python train.py --n_layer=11 --d_model=128 --d_expert=224 --moe_layers=[0, 1, 2, 3, 4, 5, 6, 7, 8, 9, 10] --router_score="sigmoid" --router_noise=0.1 --tie_embeddings=true --optimizer="soap_variant" --lr=0.00895 --grad_clip=2.0 --batch_tokens=131072 --train_tokens=610100000
Below are experts of layer 8 (counted from 0) of a mixture-of-experts language model. Rows are named router (the router's row for the expert), down (a neuron's output weights, with its number) and show model dimensions 64-127. Each number is 500 + 50 x the weight over its row's rms, rounded and kept within 0 to 999. Numbers have three digits each.
After each expert's rows: a language model's description of what the expert responds to. This comes from a sample of Wikipedia text that the model never trained on.

# expert 30
router:441433477528555483492503542473539508494461503519468481464566479583506459623621620497443555533477397475555485494395449499475456505580515448499386472524491527509555422552515419451533484430491488
down0:481488492498474482457522522466507583505562599485487457513537506538556578546485495536538497576493614488514549510575524450511516514554467501491470489531581639490393482508557545476520536493399574
down1:496458456549497613447575494498450582564397532508562534426515455477566562499517521475496500371575428448493428534476583452485535527518428570461482520364441478452463489448524548558550542490446443
down2:555438610437469365556498508599570498589412496539554417576472514540465538501577470569503517542546433494426471571533449574487494494549527614465474513578608493538480453477480544453408504467556521
down3:527420462509542597521583451516560501454484453534605460479435557513536454547536552536400484438542519560396552449446438437537456541499542453461557455535445524477432491525431545398434443473409522
down4:522469492559507440512580409498505429568412499433570533312518417522543508461486507503509552595498507512483515436477514508553465499433447435494480466480529545519444557530479515538451406517462508
down5:527491434568496472518453570504527505516522569542547479436513558401546430450421515520473518589501374454447552541520517528566440530432491448444475505559526561495541498597404550428588488473516491
down6:484507432526549483480596529484562370531383480529530503479475510517579468591562554375510498603558451409527532520471495522457466477480520496482446546523556545436460491492516540567443382528600525
down7:496453532544485480526465534527490521373519499479546496514559500495514439542430551522525475443425547550596515482481525432575381454507463511458575445526534523555574609507575554596454566479491487
down8:426550558500450559553486474478496491542499461533487456471526524530410543576482496406530505468513487545599457515482549395450481434411469471462568485587538477504472520466456562521537594405589488
down9:474526443515534474457457449445574528524460488487419507468411540449390466552489529520603498391533412446507460510435534553433454481498547477535489552572463521418554473487431480529517508459536437
down10:511486493526579474521549471485460511502483482519533459486567500426466503478509429500404491434581502560592429504565421479420462404500615386506503466433473444585541543473465542495545408487465388
Description: LaTeX symbols, braces and subscripts in formulas, plus = and ( inside SMILES chemical strings: \frac, _{, ^{, C=C.

# expert 38
router:485487481452566487446484521507490530455510515490375469451524453539614472563462532446448483539484481465451456556425437477504519437548451509448407449406493521480540423511488531495554477394514517
down0:557495491500596539493593470477559438509525473560487524485509491439492561530524434500556559393585508460475560478540523493418568450547426472570583505454544459607466395576521588492541449523412552
down1:447571473488502464491509556558488593530503530455546478502553466585494595411514520511556440589532457543513490419430402468532539509406503533567463561540544484550520453474521542477578581594536470
down2:487479592441461569430530480432490487477509577557505493467677578619575461395545535562509510574488470569525499442559529580442433520490578491516537472515531548489489447540529492526524570553468512
down3:449536529474521529480528483528481579410447501473513582532536470538554444496466513569560540407450521442419543420556472486499597452516535460489526435524479444443586573438425551499478568495491522
down4:458546548634507481451470534514539472513424504556464436399549439522489508485504458497543540406456471407507466547601494539436482453385543651497521524499528506559506514515452409506443462469511516
down5:522514566471478583485514503490484451504523524536488543503451485490473534447428574538550540458417515603512593291475516500510505462549564486430498460478427525419545517441513471504530506552569462
down6:504463561514490473541444448564517562568498600486552519560487525527450452545515507467580447630469476514357514445569468512481479485555525528459484491549556497429509607461571437446507467517525527
down7:531542488411443599494400583452510489534482479528476494413500441446483483518499543461472527360447532537499576448546535500543502442484473395502449423493406477474501503436501493433494563494565550
down8:568460460504520550480480494539409458481515494571533547525497450426486499518482487462411484440488567348510555503457489531523532541460475454516475537505399610467591503536464520450430518432526443
down9:494441500411440583513497555531535571462428536620447452472469499536468515613559495422470440560568427441442518426437527466497500569527490487463480464601452398504463398533517520500497428487495487
down10:489455465480487553466573447441445590584491535500476435543608505585469490497416597523503460578504404562489523509522416373447422458526525569562560548441489550568548381497498570515419491541509501
Description: Vowel-consonant pieces such as op, ip, oc, ag, mostly in place and person names: Peloponnese, Gallipoli, Morocco, Giuseppe.

# expert 4
router:537425336519539472530557588468498524471495544524464418444553498571568536546568603499448565506521499539545493459453456494543493515533431523465452413395456575554505415501512497560540548461435516
down0:414487536493504456463528480563512430354478547454516448528423426457461503407573473530464567340548524507571485453519436424507588546569611540536521528548535557485512572504549487591568527557494545
down1:470538489567460545516469479650516480485512524490576566475470492448515424511442554487466486403372534537476502562560454541539552497444415472471536444520506589488535492468498470543542578499495458
down2:459453428475505665410443513537615473456497488501396569506552552442504497497535461447432533512534488548504460511493481554501503566622506473475458521579473419477588432567507429523562386473553462
down3:476465515445446533480472494490526568531425538458528497503449441476508595432487493444541450303564490511553473507629455549504598516446470547545607471420614567470477463464518536560479497532479523
down4:563503561512544533521497584390457469595507501450469480534490440491518528428536407557405484469442571573448446518522489440501471493458463477520462531555472580523508482523503485513508570512572610
down5:484499512569477624590459456542620445554516483537482551438484452477464517492500456525503484438601506668467523416491456482555469421492530583449477500577510556417511433520531526503382504490536492
down6:509504520467525382498509472534520477557458505555518576515485483571489563499512496461482473504453380611522442550524525549517525449450553570471528425428478454473469600544444499446470538546427537
down7:526480502371466457492483465478533577494426453504538436548568509503492426550481471446465571541478464487497445430507550418464507476545538575462410489454566520446494439428433527432427564480532528
down8:435458455449494518556564456374515458490429477433492538558414592373498461537506474507461466508527586488517517532478495559518505498551500533534554413470507528556469441504486522483466540551556501
down9:429515471577472605485444425450506470511514516444430462507533524449450420550433468509425482459422513482471465527512548524536393501528449389545586437520562402470580557503451481448506591528475535
down10:460542455452383505457476493469551537562446530461444470466504513580463503549472497391528537465489437437575608476519488536511573499513450484556527515492480571511438372492542562388525551586492468
Description: Commas, mostly after a noun or name, ending an appositive, list item or opening phrase; also clause links like when, where, which.

# expert 31
router:479509451460549446574587525464522498489502500497455419489557419544630548513522515480546563497455491472540441585490428474449465534519549589498454418483437479486505402559494499477517415491494530
down0:511550524550557459464461505461510441488432509569519459514477498505470526545492555498469503477393504516546471566619520463444458513484468509616455447565506443475517495481400495490593456522503506
down1:435520555463511535470577374395511493449457472392450537476463538490515570458495483492491547581498554470487454526525494424469414475447482535522511489575585494562515467519429503623510457454539512
down2:517512532483551421515575529460541522451353508577465380554444489609449508535528521589438456620540497535532495464429495498498487487605483522461492506512488589497539458485472495459464457534450516
down3:481588487487544502522456504479471565466540497492525494382519441598582480518497476578466452567555508509368470527559579411472568452498457447530528500423511443512470410471466411414445490517601531
down4:579591581573524476467588578457519517556459472553483467486571533566524477617530433508530439618574461479567493468455437445548470444567564460542524505533527499463494436484553468445503464510510469
down5:445404525573487486468544539485440482484467544449591482531534523558496550569535472428485467575454497438517560539525571538525508433422418548494557495578526500498539495494517383485523520487472578
down6:540360535530449578461461559525506472571532474580479466544510565487448537462479440552542527498494446481540535463506407559510442596538507486452428527513408601469433463431526552407478575481604488
down7:543540462565454436491534515549471524391532470440482526500500509528508529505490535506391606527498547459444417562591489527475497506435493537594662488460574485481429424546455592520569494460482599
down8:519401456452501465505450501452555478479415562467459444499558581541454580490533470507501551755455480509548481575437440478481536524496427566472447571533419445505488467620462434575489518521549546
down9:506508491533450563440484458485432467536537554518496511532473590534571468524601475546439493630486459544579558545424434508565500432552404468483514582446464513492515483458487598512508518547515487
down10:509553528507579485483501499514469578550526522481526544549474455536522495465454502439594493436460419553398593499506394447533578490426485538516440429520528423457556495505570509544507544568550502
Description: Line breaks ending table rows or paragraphs before headings, plus table separator rows and heading marks like == and ===.

# expert 24
router:497442479469616563597519515451466506510475516481347459500509525551579529541587549485455536541447534510550443537413458424439536476567422469455454451504470552551519387550514481571469502433430430
down0:528509479471527444455536472363538445519579444577554497467430599418522513403484581588415476483436478512404490582492531516491503468518443503492519475501428531532534446533495622552398540549474497
down1:531502421470489464565517395422492428455563473492502561462424540508457568446496423445522479606468592543571522577497469482447473527489445420487476486509479532404530495509572479556452577505510483
down2:519437516544544542468474502455588449496536492468448464517518563500503417520563477542418475551497486522461507490427570529526388511500432482639546606472539517448526536383549539489488528531595489
down3:560463528564612469500542516503515410501496506486514482595493536473455491420444543478449565359409532497512419500523469478474464500433523470570452535453473481495522532460454577469524500591506481
down4:487481560512508532516645467526485457435503526598532591504581454507530370604525563468400450484512467464522582460393464540507516543539514498506483504485374543478557543489509505512547514534482509
down5:435493415539466563523461437495461533484412457502477474519428447455525456534497613458532522425541563465538633557469508511494432504543516530494515451484525597525498501464515563478515534559581391
down6:527497501478488464601566511468577518476515483432455442496527518426482535432579482491397487526399477573640482577519569439504551439430482435504588482452408487543541508540459470445396472521505513
down7:489456547488417498475514422455566505504483481561438516541421518596526485517469595546511530584460483420548535468500396528573475459568573502536522358534516474457508572582497501525582460513542535
down8:565571455576514437546500494589472501487496526521532328445513524536578498468546449409480545365515490535512561495463563534502475468555515546538483491538474484517539531333455501527543449495422520
down9:470472540507573561531472517439522414575413552489575489617477632456511463516475463497539539433493499530500510484378499519516498519553609466522507487449530559409431485557487558556504472506479534
down10:544517584555483533475564417484552486499411530521492451535476502564506482529479552494538412376489582486351524555558483519441498535480477497454482552441523556497575467529397403522549549551419553
Description: Verb bases or stems after to, or their suffixes, such as find, keep, prevent, smear, curb, -ing in commemorating.

# expert 19
router:435485474504558509547585550452551540526565583570492405482583489568593559608502563467496500533510529510524566538449479493448519526564536518419474421424502504468505507515522554480485500455473487
down0:559461474494502475439605513502469533595465523440522564484505500521580462499483531436478497535461536495472565484569500452595580469574391541524503518481528493529518520514430495524374563548538384
down1:575455538469484563515507470419493450497496513600470611494475471530414466487561504420416568433461491523505425632509539433508498450540492393457602515436456500470529406525540501447454542366523442
down2:484490498502572548506637504535524478529549575487522512493550453543472481559524529462475487576513463425445588564469483486490492531672516510435531517454486520442529561529496535494550602459619495
down3:477511489499558529385521474544496503500463472473535430493559522477492394482560471541463527516431541554409534480461456537514475613462544495434547513531441497532512455562523536412497516477524505
down4:520508493479489538487496478520490535547520519492416423521580464495588589512552481489491535550571554455540450452464467470528480438522532434472514444498401633443381505408451490474530494442479540
down5:580491549571443531438460524562468462431536486400427569506478490535523452572485516533521529458568449496556511493493513514456534487619569476417602462402584566493550589497580520472563494405495439
down6:457484462468491453600500463475485426453583568486477607547470561546506415577559477434534570456445468555486493612442571510615528499450475542541471446494430548498620463545573520498512500424490562
down7:462498481461539560533456505519594420434507495551443504498423533405486538512582516460451439592364485548421352541492556527468530449525493449494519439413496572571583548484479498517463475480507534
down8:480428582474461529513537512493538502545458481561473500464455498491496481484589520561467545370537517535534545541514508521530491581461590423546486513547512505417572409452572533490560457610549493
down9:501522523493461533469458438436468496511437465407551444547429475554403461484518544470462506530526403509422581524430479494513478574548478462519509443619472526554464458542502478560447527557539443
down10:473436514470560386454583538434573427558480571431598474447491529585454434506464538439492505438496441547571540521558474549510534429440485431534529536461550549451497533452523537473449507504486563
Description: Periods closing sentences in prose, such as after family Cerambycidae or proper, plus line breaks after headings and closing quotes.

# expert 18
router:517541387523527496461503527509507523412562539572410411454544452573541439533530543475488477526404483528539436515419418462472502497532476490491473493409501533521539470591515483526477506449494533
down66:465426492565547501450478448504491527413447494518470571529493557499520469540406505540444541431544486599598532454470458472433443524471562389451476452497449482467529533497492508472420556420499481
down67:534559505459429538388518526521424560484545564524472538489573484451625463393587556521459490260498426557527556430438503473479498515561555498469486538521449437492531529441556519532497449479479502
down68:579465502555533492550386510481494497550574497473468415459426439481508484430476490580544469548490542493458469471503480418462384501500497467499554446611521399439498465479427525488506505501518441
down69:532470599570579457545488592578515499498581467490512554501487591529498610540486490462480414500547514434496443457504504502534583462430458503493483434409555567453429587526546478581489501514531537
down70:515491501608445485489510527521456513466522564536533389459518533535586467526582588617440525426496449506486546432482550530490492462476453434453555562527502462503559492504559477569646449471449501
down71:469498483507514449568448413393554507533463429599432455511446430524437451538519558564554519520541515620535534482408470522528535473514432513511357654561526536429466495430463472505552436429594445
down72:520536491489513504420525442528490512464534470623490494537563468428463517493524490517516484470516486484506492457533433483433492516503517493507458470415514668541598477536492497420473472574530507
down73:470514505485492522517457512489510543551468467493581534522549492487440446349457447427507535509519561542588472504424505447498472494487531451509516535412480525467403565461519536525452511432498568
down74:486489502556429581494470449499424467478540421523510500386437490473569478503490537465534536356504451612423460489556527447518524518448490499434488455516578450583547474506492486478554530498535499
down75:491506535573373355465472586537427510435478539502463523521433571544581470478553445550467509350559422492515502432531531571502444597508481452471542477486486506500474494452514566493557533473562456
down76:461469529485453490495514463503465531399533489467528510518493605609554589520513566454510452674469505563461496410515439555568517490501535527472513491421498625467414560518524428536536434591494490
Description: Common English first names and surname prefixes in lists of people: John, William, Mc, Mac, Ham in Hamlin.

# expert 29
router:528456449500521505483555521495510440504454581510407472426574442537550485636495598417480519518505550531461472501476498456458454486535432496525405508415441591593541463511556495461528435428512505
down0:437465478620483515561572515488517549426432520446496512453469473516574452453596445501589481440521505525447509539509477436524470535445582526557468562472455537571441494500467470503588439488447466
down1:459454453530447472498547633493538622549550419402454476541525389479541506551579514456373544480526541498490563525443573453485473471493496506481564429498479511570532458510555501496568515441517380
down2:509482462453450519493462477467497545417429404512410436459464511410477489521472578515452597478476462522509412579582504470494509556432513415517489431487507507470430516475451446514501550419577536
down3:620513508484396472523485493503521516550488581499580474482543529499518457530491413432487435471487484599423456553536356513508496459481522542512524550553440478415494503460487608585467529523476464
down4:486519516490536546457429563594478396553524513573527456493541446478583547493515446514493516411508514542562515433511448517537511514543500458530419408415456535575488493415480501471533487432507504
down5:426473482494472521493488444403420476519531443494430426462578514532475489530493550462449565662469490474410578498452560501441501572475427536501481513608546535505502480475429591549502486532536477
down6:430473552499450552507482467476520543487502520483538550501481600494462594471538493553509481524447482479439549495505413421544476535497494488563506469550537537499401455515457465470547525516426547
down7:505447475466544518433535468516609522531425551503471516441482448440527443555525478529542534504584585524548499505544504569453458469508489478488504517493509578524478550483618479616515460446516432
down8:461498534484457541524464431518406442527471451389532487475513432485537529526412426552561435560538554561426472501392461482539437508492533504487548527636558532474453413557486446453467485571473508
down9:550403436511488574541513540455495431503389457501440470536464467530499526487513585491513513615379498518503600499484487431522434430517486547423531436499530538432497535518509429533554408452509510
down10:570549587500469458502535517491504484527572475471458486510540422493535574420529405494431483536469494539504436496486556516551631529529451615521468571427465526562483540500493479498555431403547407
Description: Final or inner pieces of foreign personal and place names, such as -burg, -ville, -ington, -ski, Eerst-e, Toow-o-omba.

# expert 6
router:494391463422591495495561578479533511449506594492485369454566499542587533570541555463508478470564553453546501567421490421496509524562514480430466436421426565596500441445451495544550577443458505
down0:593548446542503485534491520380542506567631518481439529454538515537489543460559441512541516507468493515416551466551451444485432485488492456588502514416433412530489454429528467496470411434498426
down1:496532464486547476396418525442509440541440544517524482451559504576518506461486526523480543470497470459489476537472608473453496495415570531506523429403487503571493524444483437428484510466453497
down2:550452528453503498556498541520580559580606460440488490542630506426480456409372557393461531519478477548443447507477493514547462527498542483447468546481541446412490513586405467493496512430529526
down3:532487512502599455486530517473522528444482543494544497532527609536575516482531451497410565567528635474514521569481529475542544507536480442473463455455541483509575420585574543527617507401542553
down4:482540551427452458556443513462620490480515533455484503488541497541549532531499555428542515498518490485511465564510605449482579384514546378518497405482449480586484446446454469622527524506432516
down5:557453398446463564502527524561529449588504508570428495447535542461449640450495516482485516595445540550544448485506460522449591460516478500499481500479498545514377498530549452507504465556466519
down6:489528495454409428480500396407560566585472439467587427531503474445505478521492505476449577573536442515517468532532456479526500487528442516453492637575514545496498522545430456478553510398508489
down7:496428579464466493501540579501565573489500534533547521557533406464481571454467525568505511548565452541467479513466532526672501579499447521547555481458585440481462476445488451551523506532437387
down8:576515394442509463435503501393542442485547433444501452504506482446531413538531528493606531633414465450462561489500427543527547510492530485498441546524391459512431535564469464563508498503441546
down9:541539480507553529581502539477570458495489514575398373476533409487549540568498495531505458459529498567412518558543536518544457539467553502521465522597464396515536475497496479480559407480502535
down10:420467483422589637375514522519469524517429530433474498614460449582467514459541548541459510543469505547483488533513451438506451453464540518547545524536528514418496553480468509481511562462500394
Description: Conjunctions and linking words joining phrases or clauses, mostly and, also or, but, &, while, to, as in Track and field.

# expert 7
router:462490485451553458481508523466550467412484544495437378523570475570486512580486501509496440498504558482469507477470424382448459500554540484378443440444417577551546510543476567494571520381455433
down66:550530475516493499567487498536468555436489407546426504556572506533438517569537475606469518419459411511529537527469476534585491572531510515528621489541499586501566391449489545503443495411490502
down67:466456433568406538503529482452403450472515507369449468534452511567513394517519555455431454518539528547468516520450531440483523516567548497461520484488488482489458598486435441537513466525454610
down68:553532558511549547405497528598465525500427471547529506497534509466609530402521521509474600518618558450544527447437468466521452515483516460486456504517492443423612546526539551497443482571526485
down69:453551543549527535517489543541496492396503591521509575488536559453449537512589503475490502346499481395517530508441519468401445490525471461534513525493482476504491556447487600515563561510454559
down70:466496512507564578526468519502417528531484487509543537496477484500509536509506446512426487458518405606465555509532431543438559570523445500460495495518503514516563513513484463516536478464466492
down71:470500471457480485507562475546580531538479562436407568587540558508540426573524468534537560556447425497431468526496432562499428425450508492507461515523517628502421523515432487473531484573540456
down72:492525406513565502491463489461529558550471466555486489460522580448434521486579520451394524515485499554452467513516510514484521491559540500454496598414432521614504403455504502521486531520610551
down73:506443483470490476506566470488555480538503488482543464476556570541477493599529568490446521361509496497535530444446492459499492597502385458546509566531552469533469602532493478397507542584462511
down74:485458521429540529506437549443437623619439585516451490520555533521500532557575478467505529466491493510561546448423532471570516544481489468563477609468524529541436422473375539467522454463523502
down75:550568448436424510517524469520488535549511478452440570461484537468530505504550619470495487475557487478520586459525523577374552468438574413484455524542455548522511547467468591443468449492606611
down76:553480449444525464459553519445435571517579458547551541506502548461534417487522503485509567427485419498524525489580429549528479468512408540469545609487461417527486545564572440552435540552582588
Description: Word-start or inner syllables of Latinate words split into pieces, such as re in Increase, col in College, pro, educ.

# expert 1
router:488494354505558512492557590470445538494459564531471489479560474491584549545583525515410544504412543582537445538400479402410520520561498482433509481389459591560492456524486512542458441455421536
down0:466561507532415496562549452442542533485484450451503514564546422467408501468481443489483553508452523446457480492582521584481486561484442457568505555494492614509534537470569502544484491515434494
down1:492499531440415582563420587505515489497515534565550564450549482567535456563468509416586535597420504519552510532475464540513581547537489468381511545539568591480522390391490523541529541545467520
down2:496482423551421523558427535564437541491566467508475493508498489539477512536489512596614536563548457486501429454470566553517504585357487484508448587547446491574484558500595428570447443456500486
down3:419487513548510509496537531499547479558526434483481390529539467495443451532456531533494501491494475591582517455450588511493422461536476489504361551511472502585531485504498371467502570400472533
down4:478439636494434575486519470517432466454605603498535559457468482607511524561485545532495502525498501595469524557537456413570534523512549458526435563523445560523477479497505560499542505424524462
down5:474510526502440478530574519419494498457533507469576468442516584405466506447500437430451427456550441548449508505461471574540485502548394490415478460486523469422522502399499549492492587490559509
down6:515424492512513524515463502550530480494464478415544570480450487449480540519496488434554470350458405497502447470492371428508483455523553571507482523526510555508481450452559475578462437515513520
down7:486545414516555522594490577519487547441533497460475605540562545462499518394424424490476514477476550511520475440421415553476493479446508387584438495503434513534493507484559448440406451431462512
down8:592586435588477537462551475635465506415468510547541522495524479431437506451509505525487484340487487530465506505407490549548470449482456502549550492493456437536514397541427439543507494490527529
down9:540507529594505481505408470505451512479442485528522507495462458558495572494496474511511498267486560585482528526574462497537462582547527468502485481489548531526537526533486517534458544493483527
down10:527522495424470556481495463476537514529630471426466544443593583546445568535485487539517533387464513513476482509547507520452469594457456563504460371453516473419396517507416611467539431514547424
Description: Prepositions such as of, for, in, at, during, under, usually before the, his or its, including "Stats at Baseball Reference".

# expert 26
router:412448442524532433469530566440528551498532534521443381490510477517631522544499513499530515570455514482573451502417418484491481499553454513483477460504470553501501428538510439511534513460420496
down0:451505439612512457500487510480500444414502484520603541518572501463558527492500537550489501557588542470450553496490469449423551540385601572434503479450567497489474393448524449493457456390564549
down1:520499434458552508454518486562524490525513540466508534469397519478491516592547566476497499552604580524451469490400576461354533584530542427499511528562492484495512508513488520611446542507445474
down2:440478485560518507467509570495525537486427438475583531522464417516476425520490465470494614492588534416487584563485441478437521471489469638427545486516516539422463514458477553396516573531555534
down3:570515491471560475506482526433480525544466528555282491521523504431495474550511476490455491466547519607466499554482504523531436496412503486521456454545562422534507472441510527443493506500520510
down4:512516561511545476492506451490489527544520454484459496491580534426485504461398449493507536455540441596564541489572615501427463565476516540520494486519444516494545559501474454379432508484530567
down5:442493570495505523413529520522516531558509523522483513499506492446578542544432437457484446246545458556546484515437524509493506531496481421543589420540493448503449509496480506546458498487450539
down6:430572563471577463516561531559500457446499489510565495497547495501492508485623536379431458433434497385473545524534506463484470493504492466468376541469498562495489520437533569475515524509521565
down7:560519549524517438551419332501452477575517446550512641431517542496560578531473476507517388479561449577525462571473534420440475408417519479439486425462502496505530501508477533631448555546478511
down8:485533522520498563526557404481583503568427550534436384471425542472497507511537504462480530555530440440572539444554567464467532404523506509461548564479578528556538599454469511500549534522537476
down9:518593507501627467400458560537527511516424409460556507473501506577493438497436582447549497534607413473515525511504549532478497433589445508430563449514506508526533540584466585523485489495447554
down10:495423588433523496446677485483500552490536512490527476545550507532503459520445468459451484455451539495543598479530460636568464570529593488628485562521515460501419456542512464497636497474473507
Description: Pipe separators, row dividers and semicolons in wiki tables and score lists, such as LINEAR | DOR or tennis score columns.

# expert 11
router:467501450468540528486573526450516425463517575515398458414558432534527476574549546473441472470493466447528483516471505461455389461594494503415426458465452548595442458562446517507521515462419537
down0:556412499478489474597556551383438554484504502549573454601495469525563425544528516449476518538469536552549421465436502534507531478499514564531495386489538456463530487580474535528503462440480497
down1:489448508456494524525486521524408461488500487349529533462513443560543456443525413455441565611530488529497492424436464487447566416477573488479493445530507622521550530589555399505524498501531531
down2:528413398533431444534448444518534484424389524503473464478558582579459477535471498509517523571431533556464475429440431486542459463544468478485579520428474501424490465498503477428601453512503534
down3:562499526465441491556411443532531544508527492456473422521527524520515462408542519541486470359522543483494559527464553544524469553556549532445508362532505502499436450465486514585648471550517532
down4:567439492550587552523521539479493539459499506579516433559483457492566624535511546504506470562571486483473496536484485507498453453467469457500440550513494478421515529518667415511477516483468551
down5:525529475485453566525466492552549445483515472595506402487517490571518454510517462471557423580517488544462529559485550492497460514487611594579454560390525540440469498442502501427507474491550587
down6:541496463510514585463540550584468474618453520475525457540460443424520528539541443490515509461556519548459466571429454480548437468463452444586511592513410446546394578483431431486488516405440524
down7:449515511552496458475431530491464481494510517531448508516508583490507467533339493491530475542586545421506484517522456399519514474485507454507593480490559399455504467574552495445446555503428482
down8:483527509456536468473523426476528510569512584462547463506473443403465509411500564593488550508400508480477553451571597548420518500513462524497474475570507491584513512423489400473504559480567444
down9:467462514478457578469555469473431461511471378544523522490412483525403507455395479522516473615401571474461467548512651379500514554464476492563539472482447436506484509504534507532497563494524488
down10:532466479617502535462533517468431519510516581542492516510473481520491475516518562489528603314537464486425475489548539538539533516485554447460547584450617499467434493498550576536558511549447464
Description: Capitalized words and quotes inside song, album, film or episode titles, such as You, Me, My, Do, Love.

# expert 15
router:440518453482566465504617612458522475477451494540461475489545442527624530560520571515486502506444505526475572598374423493470492520516505443518438478500470470527470459531474514482481514497420503
down0:444506562484638485496561468506384462481525560580512468545509564562471455513539597528555462541456491498483654380492573464431536505519503566485568530490494498413468576470528447462453470539470443
down1:558533509495473493505536518449537608439509442584555428487578477482522498489470578455546465435529486519505577525550428465521557611467438510464582463490534450458524500490509471518442531501507502
down2:552546559508534503473538497566443559559455623496360503514543506507567507444509512471533533395447451496603523476515449504400550508517427646484592483555508450605538473407567550495535499512566440
down3:534495419444481505592539476514519466425461574429462401533579490563485468558453451496537502559388481533414573536478543497527438510580396442419498509500541521512502503525506503503517507545528543
down4:504442529519485509519462527523485493485516577568520577600513501527577501532496469539527562393447499449530604438500553563488519461521496462546497460483404467452457528500473507500451447443555520
down5:541533513501444500458496433524496485448470454564416491551462527411431532511582499538472456296446517508489419498551451482546516462422455487535526551507552426521467382566414525440487463474521542
down6:447535479436383505483611500478522499529444488512445565554544549467566427491476508510474445564463534476510478537502532460544460512500541525547473472540531566599494422536473568562531481495504378
down7:544461506407497591568534511426500569458587455488485480453499473571473587537534503493447400550387463534531548578462512422493496513445468598494550478489502493533486524519382531465454515507563535
down8:463594514506484495501473479522509518582431441526490527641526531540524507512522469486433492486476509554493568433393512474494541527535515517527496427455444567404520465472486484443507436511584531
down9:468517497520506541436544514397490499538463488469523582400479448497391498505561533492468560335563549587485533556523425559582483562576505514519434520593467484588415522459494496506446505543459535
down10:603515488533498485553543464475456478482544384481489404457566490479491465603520485530351512468396473430494467514556471553598522457474477515517487428445508492492583577620491504443445515536488463
Description: Hyphens starting lines in infobox-style bullet lists, such as "- Directed by" and "- Country", plus in-word hyphens like year-old.

# expert 23
router:472455491476484470492555575500488542529496512549372480470500439654641562541586544456482575573465548553505504501465394465387509539543501501438468441457513513485522451489502491494492467466524510
down0:454457503507522392564456489545587421552548523515543451484479502485523560444491541509542408545482603584447534436521392546584567494475478509458448448497504553454442495523427502496479487457421446
down1:540437406531495522492418470571550497444492383494545428457456549433526491542430476393585487507512527508584530535509535492507510514492487512473483545504457471513438518423504556416517510535520543
down2:573503467482520538424513450462545521413401441494551434548507429619461521514452475409468515537512552508435526443482554459461484477485585459523555495474554515474549540531486487579580429470496541
down3:548518480488497470407427443472530554477521574535432419521489405497465538447520417543446492522471496398500562468531626573495517477514544488457528530518427496467449491517500558519455505436504525
down4:497486439509595477588493538601524489506515504456575495494587545479479550479562528534522570633495574506548426538474463445506479441468473509533466484510510546528392470467509539486420535507538524
down5:498466499521574515517440466465437419588499515441546472518440526484513500527515400485529558534492560478578439497436469525571581508380480447464507466559476460390521513517554549506413537408476482
down6:519553499505475458403531481486433511534457517465507450542487521484545449507624478474495499514457472423426584592485571498492495515517495435584459554488553512587512487452544375498532482399546541
down7:504473506513469563542465474493580516459542523471537575461439539574531551571502481484502519419490463503408514538496472485388498530573565498580509419565523506482484517529402565538575519516462561
down8:534436521491538404509500557418485454518534545518529443534490426435548520371563479370489485524494396575498472549470484483493402536528535535459523504463487573509474488536455470555491570452458463
down9:459487529549645491469504545447489515468474470571567491525533579567513400438496482470556455607572520447399592450451469455559433383446592518511539522540561490555500487516456470425492453516553516
down10:498477566483500533562542519565467494540481454478462519475460524436588536453498504551472487561557496472564482569484477421562412443587543495443507466538499484465615515527451504522544533570537563
Description: Head nouns naming places, lists or categories, often before of or in, such as region, village, Heritage List, area, period.

# expert 5
router:477421481470537527478538523426524448490511502535363460464557496603516521631582523492471519501495488467509512525458491423433424510549441522455429457482493532506499372537455531603500472444524460
down0:535485494446497486507568448395520488546535572536506505432524440541544476516433540501505533558466409492566433458554550431573446489502535519560505519404495393464559471421533519459468517359535521
down1:467526444557490494502385482506391525482533453467549450595570466424503497530505523463518377658434562502412457450408567523577456504514510544482524463546469506474514477370507485477526484505488515
down2:451431545518508505430560457456566476484503524493510502559466530479482559403492426503465451643571527390475471540497472459562488472447545515598542457550485465492446500458526501473490438419467481
down3:507540448498478545521486576506455545415470539516392471465498520454489437416449482508416425425497479517441484564501432513522411505534472469527552445503577472389475476434542495411480461504440550
down4:490591510452512478502455557479511667487532494443521514496532533453468565575402546483516599471500554620472562527585490418502542437538544529471476544579548467508589503443430525451496451569535571
down5:491487476566592476549592490498476525525473520437468516462556489608516455488504509485459555510515454560499498545399505597596564631440529512423441504533583527469547492531420423518524493582468399
down6:464508420472453479452544473492471460485468511503474470487512516505506515473538585488575546461560455397523595494558578466483477439463625383440526487431490479440423485497553541407505489459530484
down7:462463392417477528547588544467416442514502508564601482578471508492431536439503484530517606413507505514525494430406501485481453551546480529531517427544607476510473538484501491500488443524543540
down8:572507573509568501554547450412429497448518491437514533498468506503516623532568463467567489509478482435420473466594529451520464527535422552495558543489452517534521447495429562549456501450553480
down9:452494535554422491515483528509513509480519511474497416564514562476538532545438559520539496443449426464506503511460562484510521519470502503481461461409465527635544407440529537411520541550421556
down10:523449462594455461569513448453475451539433502528544458522439530532523502586530515500548488305519495584462475465438467467498558522553440430480427525628549531501489461503557556593563517459472473
Description: Middle pieces of words split after a capital or letter, often C, F, P, D, such as C-ame-o, c-ash, Mon-ster, bo-om.